Below are experts of layer 4 (counted from 0) of a mixture-of-experts language model. Rows are named router (the router's row for the expert), gate (a neuron's input weights, with its number), up (a neuron's input weights, with its number) and show model dimensions 0-255. Each number is 128 + 24 x the weight over its row's rms, rounded and kept within 0 to 255.
Before each expert's rows: "gets" lists some tokens that make up at least twice as much of what it gets as of all text. This comes from a sample of Wikipedia text that the model never trained on. Tokens count by the router's weight.

# expert 12
gets: " T", " G", " R", " P", " F", " B"
router [156 135 191 189  93 122 143 142 114 105 127  81 127 158 116 118 133 110 124 112 150 131 128  85 112 140 163 154 163 161  99 119 177 100 126 113 183 153 159 105 130 176 110 130 103 170  99 197 130 128 144  78 157 168 127  97 136  85 119 119 126 137 112 125 145 122 119 118 122 131 134 132 131 149  92 121 125 115 123  96 153 101 117 120 135 126 103 156 133 147 101 110 120 129 112 144 169  95 115 139 131 136 143 118 147  92 130 181 137 110 142 167 139 137 146  94 135 123 128 145 135 152 172 130 161 145 148 122 145  94 119 104 152 118 158 114 111 108 136 137  88 116 120 142 117 154  66  98  76 146 112 114 129 116 138 132 127 112 141 153 112 115 171 120 110 123  91 140 150 149 171 122 143 134 132 103 121 137 124 147 101 149 196 131  85 130 118  83  86 129 141 134  95 127 123 144 109 171 150 110 138 129  97 111 125  93 162 123 137 104 158 158 115 100 153 126 129 105 138 100 188 138 161 116 137 116  98 166 128 170 134 138 117 122 134 107 143 149 104 115 108 103 100  89 152 143 100 103  81 139 126 113 143 150 143 113]
gate0 [ 77  76 189 144 112 165 133 106  91 132 127 126  82 113 128 101 133 112 121 109 135 117 134  99  92 106 161  68 153 169 139 145 130 141 131 130 155 110 146 158 136 134 122 138 128 138  98 116 145 119 128 123 177 157 128 146 108 160 138 116 132 123 115 128 160 129 134  95 110  87 128 157 137 158 144 153 105  81 156 162 147  77 117 112 135 123 109 138 183 134  88 140 109 121 142 119 108 145 131 144 125 115 150 140 149 103 114 167 115 123 137 160 159 118 169 129 122 119 146  87  83 102 114 139 126 115 149 105 113 152  58 105 138 113 169  90 142 117 120  94 144 153  78 102 119 119 142 145 103 133 145 151  89 152 158 129 105 129 125 134  99 136 134 162 172 166 131 116  97 105 141 102 104 117 106  97 101 104 138 123  77 145 125 145 147 132  96 109 120 142 101 166 116 139 115 136 143 149 179 105 156 137 130 126 133 164 118 110  97 141 132 121 146  53 107 141 117  95 144  96 134 119 199  82 130 152 133 167 144 161 121 125  95 111 142 125 108 114 150 141 119 114 117 132 164 106 109 117 103 126 117 104 119 140 117 124]
up0 [112 119 146 146 128 134 132 131 109 143 147 129 112 150 151 151 115 141 116  88 139  91 143 108 134  98 129 112 144 150 135 105 109 128 123 139 118 136 165 157 168 145 116 102 104 150  95 107 130 107  75  98 104 152 129 113 144 116 137 128 136 149 156  97 137 139 113 111 112  85 140 126 112 193 152 183 104 108 151 107 175  91 116 101 123 145 130 127 162  98 140 141 123 116 133 122 123 122 129 106 110 115 164 118 152  97  97 171 113 117 168 130 141 110 129 120 127 113 139  54  85 129 103 177 104  85 113 107 124 166  80 104 127  97 146  91 141 122 117  69 176 159 142 136  92 105 125 148 127 168 151 161  90 130 143 116 122 124 151 153 117 142 124 169 186 142 147 143 100 134 150  95 156 112 122  88 109 137 142 111 126 138  85 172 129 131 112 149 118 133 103 129 111 112 119 145 137 143 146  91 128 184 133  98 118 121 112  87 114 140 165 162 127  66 160 112 103  93 135 116 108 114 149  78 155 135 121 126 140 140 117 146 123 122 154 138  99 139 138 168 114  85 107 104 164 163  91 111 121 125 104 143 128 113 122  96]

# expert 6
gets: " ", " |", ";", " —;", " —", " −"
router [125 138 151 161  47 156 157 121 133 128 101 121 150 139 118 111 116 142 130 123 127 146  96  58 119 136 147 172 141 180 126 126 113  94  98 135 138 135 125 166 168 156 132 115 123 145 151 178 121 128 113  75 125 168 120 132 152 106 142 179 102 113 106 113 139 124 168 136 113 156 120  89 108 162 134 140 106 118 105 134 130 120 136  97 157 105 114 114 140 130 105 118 140  97 132 143 143 130 130 130 139 172 126 113 157 135 148 133 116 104 146 155 128 109 135  73  76 147 105 124 141 166 106 116 129 134 142 130 169 109 119 120 146 122 112 124  78 222 125 119 139 130  77  68 112 136 107 119  92 116 120 119 127 131 127 125  97 124 156 133 126 123 177 122 157 104  99 162  92 110 130  96 114 133 102 113 128 158 103 151 132  97 178 143  96 114 124 113  99 104 117 113  91 145 177 134 119 193  98 140 107 106 112 141 110 127 148 116 114  92 136 141 135  87 127 111 162 134 143  95 196 140 127 135 130 152 129 120 127 126  99 129 129 120 121 169 125 143 108 125 122 122 113  98 139 152 124  96  77 134 118 121 136 142 124 137]
gate0 [136 105 157 119 125 125 108 142  92 128 147 143 104 135 100 164 144  77 130 114 104 140  98 136 121 107 135 160  79 122 123 124 153 127 109 117 114 141 115 107 127 109  96 156 125 151 125 112 122 154 156 119 102 134 162 128  86 138 115 162 160 156 119 120 151 118 146 152 116  89 112 147 120 108 115 125 150 136 116 162  99 155 135 136 135  78 125 136 105 110 137 103 112  92 107  80 175 102 112 121 107 133 155 134 119 115 163 124 128 153 128 125 170 128 121 136  94 150 135 156 149 113  92  78 200 166 108 135 167 109 120 148 124 134 152 127 119 128 129 120 116 106  98 115 154 110 100 109  90 143 114 149 144 115 105 122  84 112  80 128 120 123 149 109 140 114  83 140 157 113 169 179 161 112 132 112 125 139 102 142 110 115 143 185  92 106 135 173 103 130 119 149 113 135 140 146  74 106 111 159 137 119 136 115 147 140 169 156 158  88 114 131 129 139 127 135  99 136 130  67 122 141  99 177 132 185 140  97 139 144  99 135  84 121 107 147 160 133 139 144 112 145  81 107 121  82  92 119 141 124 180 114 135 169 181 108]
up0 [120 111 140 130 142 153 114 122 130 102 166 135 145 143 114 137 130 110 131 128 119 146 113 148 133 128 115 125  82 136 143 126 155 123 144 110 157 155 103 111 127 107 111 101 123 128 100 124  83 142 169 112  80 144 194  84  88 112 121 116 156 138 102 118 159 109 128 165 100 127 129 120  97 111 120 142 126 128 124 140  90 128 129 139 122 107 120 138 152 125 125  93  98 120 136  89 126  83 112 118  91 142 148 135 115 125 162 129  89 183 164 123 190 104 142 149 109 139 145 148 122 144  69  78 203 140 123 144 117 115 140 101 115 111 158 117 151 171  72  80 104 115 129 122  74 104 135 119 119 119 171 125 148 151 126 114 145  79  78 153 121 118 148  95 151  90  98 137 136 128 147 116  98 119 116 121 106 135  69 150  92 152 130 150 108  93 144 121  74 117 143 156 133 119 158 144 113 135 113 209 129 112 128 116 111 106 123  89 157 148 139 101 139 114 137 119 104 108 139 113 120 108 118 146 135 155 122  95 147 113 123 116  78 143  97 116 126 148 118 147 115 120  97 119 121 143  96 104  93 131 131 109 152 157 164 143]

# expert 3
gets: "b", "ab", "ad", "r", "ig", "u"
router [160 129 147 178 104 128 144 100 140 125 113 100 147 152  98 100 115 109 134 172 137 149  88 106 110 136 131 129 119 159 103 119 132 101 103 123 157 155 149 139 154 162 114 157 118 120 120 181 142 146 108  87 116 106 138  81 153 143 105  83 108 129 108  97 105 134 126 113 135 135  73 131 121 132 102 122 114 142 111 108 160 121 110  55 157  89 134 123 124 174 140 138 155  85 100 151 183  94  90 146 148 150 135 127 155 118 133 130 144 155 171 118 113 136 138 110 114 129 127 124 132 170 175 127 134 126 136 128 154  78  77 107 133 111 123  93  96 144 139 113 149 169 134 109  96 128 132 151 115 121 146 125 152 115 133 172 151 102  89 164 144 114 151 125 167 118 107 109 110 127 152 122 108 154 116 120 149 131 109 155 119 133 175 154 139 129 114  87 119  86 179 115 119 141 127 167 109 157 125 140 143 110 129  76 146 143 126 164 139 111 137 151 145 115 135 137 152 132 124 143 138 149 139 106 116 116 112 147 105 113  56 160 108 144 153 168 135 182 124 103 119  95  95 100 113 112 159 141  78  97 151 135 126 135 170 136]
gate0 [109 109 116 159 104 166 129 174 118 137 104 155 104 107  99 116 123 154  92 114 140 133 106 161 120 135 166 154 150  96 107 118 129 112 137 118 137 151 148 123 143 136 146  95 137  84 109 127 137 112 102 108 118  73 124  85 132 155 113 149 134 131 132 158 170 140 132 152  96 134 158 128  89 134 106 125 177 151 115 127 120 109 131 179 127 102 113 118  91 153 158 134 141 134 117 176 169 154 150  74 129 133 139 114 142 133 152 169 156 103 176 156 168  94 132 166 179 166 132  94 118 136 143 129  96 115 164 141 141  85 126 116 133 111 126 126 148 157 146 120 134 144 111 113 136 115 131 151 143 170 140 149  88 109 148 116 145 106 106 150 159 163 119 161 130 113 171 105  99 113  91 125 121  93 119 141 125 143  96 104 108 128 153 134 154  60 149 128 128 114 140  98 149 128 114 143 121 121 137 171 109 107 134 120  95 149 117 125 139 131 164 174 129 146 167 145 103 142 106 144 139 115 111 159 120 138 134  78 151 144  85 172 102  92 136 117 119 118 102 142 145 120 187 173 152 132 153  87 125 105 110 118 150 163 109 171]
up0 [ 99  71 129 157 120 121 120 130 115 104 117 157 121 149  82 121 100 124 143 135 143 174 173 140  83 163 114 119 153 166 104 113 132 109 131 132 166 146 170 144 164 153 156 163 125 116 128  94 138 162 139 125 135 102 109 131 109 122 116 171 163 174 130 111 176 112 118 155 131 101 136 148 136 152 128 167 161 157 140 182 163 116 148 122 111 119 157 127  98 168 137 128 168 106 135 109 120  97 153 128 156 128  99 125 103 146 108 140 160 155 135 132 111 135 108 163 128 149 131 124 146 165 130 176 134 151 127 171 175  97 113 154 141 115 140 150  89 151 132 135  99 152 121 105  94  98 127 119 146  99 133 157  96  97 142  91  89 141 143 150 110 132 124 128 139 100  99 208  89 132 110 162 125  82  90 120 141 105 169 129 112 143  93 151 158 134 159 139 122 119 131 152 143 128 174 108 116 151 114 121 115 100 118 116  96 144 127 128 158  88 162 131 148 136 149 152 142 134 123  86 149 122 141 122 153 145 145 152 140 134 133 107 145 141 123 121 127 135  99 149 137 127 170 163 153 129 180 198 134 134 121 138 127 153 102 139]

# expert 10
gets: ":", " by", " |", ")", " /", " ("
router [146 154 156 160  97 116 200 105 137 165 111 106 167 149 146 112 105 129 119 163 127 140 115 111 124 166 156 182 130 156 131 123 136  91 124 159 158 142 134 120  96 131 177 101 107 154  97 169 125 141 129  79 147 128 118 115 147  72  83 169 100  73 105 126 138 135 147 120 104 167 161 134 138 140 156 139 140 131  65  74 140 143 131 108 151 162 161 114 163 141 131 114 139 141 126 149 145 139  85 115 157 110 107 108 143 111 159 135 162  96 167 168 130 106 139  62 145 140 146 121 148 142 127 101 130  94 130 138 180  97 137 113 129 126 155 123 113 109 174 140 105 163 112 101 125 117 118  65  80  94 119 123 107  99 137 122 116  92 156 148 133 113 137 107 139 109  75 134 132 123 135 137 112 111 110 129 115 161  98 168 131 174 141 139  68 134 130 107 119 100 141 117 123 123 159 122  91 152 112 141 112 122 140 117 130 126 139 108 153 112 141 151 161 137 121 153 135  98 103 124 156 137 112 119 167 133 133 122 118 115 172 135 125 132 155 123 145 136 126 125 126 133 121 145 107 123 146  92  88 128 128 127 166 145 129 103]
gate0 [175 132 151  84  92 112 158  87  62 129 101 193 144 131 157 116 119 144 122 161 150 104 131  99 161 123 136 137 161 155 136 124 102 100 141 126 135 122 167 163 125 120 128 184  97 129 106  76 126 186 115 133 163 160 129 136 129 145 139 156 148 100 145 130 110  99 107 108  95  82  90 124 130 104 143 105 135 100 101 119 159 168 163 113 121  94 100 105 179 143 110 128  97 118 140 124 133 148 145  78 172 145 152 111 126 148 118 138 159 155 135 145 128  96 151 133 118 147 118 128 142 126 144 174 139 114 132 170 127 108 116 152 107 173 114 130 130 145 132 131 107 124 112 144 131  87 110 121 115 103 139 160 153 148 129 174 117 125 124 119 113  94 135 114 133 183 130 136 150 152 124 116 128 120 137 110 108 116 129 134  99 128 158  89 164 120 200 133 149 111 145 147 115 113 117 146 159 130 145 181 123 132 100 108 112 126 139 108  77 155  89 140 116 159 169 124 123 120  93 103 135 139 130 123 101 155 113 133 113 150 120 128 130 171 162 139  90 123 167 167  97 145 117 116 181 124 152 147 112 135 142 108 104 145 117 117]
up0 [116 125 125 147 111 100 122 104 127 107 112 150 116 146 129 107 153 141 172 103 108 128 107 143 134 138 135  41 121  83 170 124 110 126 135 132 150 160 118 148 123 143 116 141 108 102 114 171 152 115 113  95 145 110 124 103 126 107 123  88 168 128 129 182 115 121  92 116 135 125  76 152 137 126  96 148 127 165 113 149 140 129  93 130 112 112 140 139 166 138 122  86 138  85  79 163 129 119 108 149 134 117 114 110  98 141 135 149 140 140  91 158  89 122 146 139 109  77 124 139 172 117 148  73 156  94 116 125 138 102 149 140 119 110 129 114 149 111 182 153 113 131  78 138 123  99 103 107 151 148 137 108 106 179 167 145 112 147 142 132  90 113 101 169 144 158 112 113 155 131 144 126 147 105 143 156 114 111 151 105 127 113 124 148 126 144 108 113 132 141 128 145  86 148 110 124 153  89 118 187 124 121 127 105  98 156 162 123 168 141  80 170 106 132  82 106 109 153 140  91 136 118 149  99 120 152 120 136  77  90 117 135  76  85 122 116 145  99 123 106 127 133 110 134 116 132 135  95 144 125 183 152 127 102 107 154]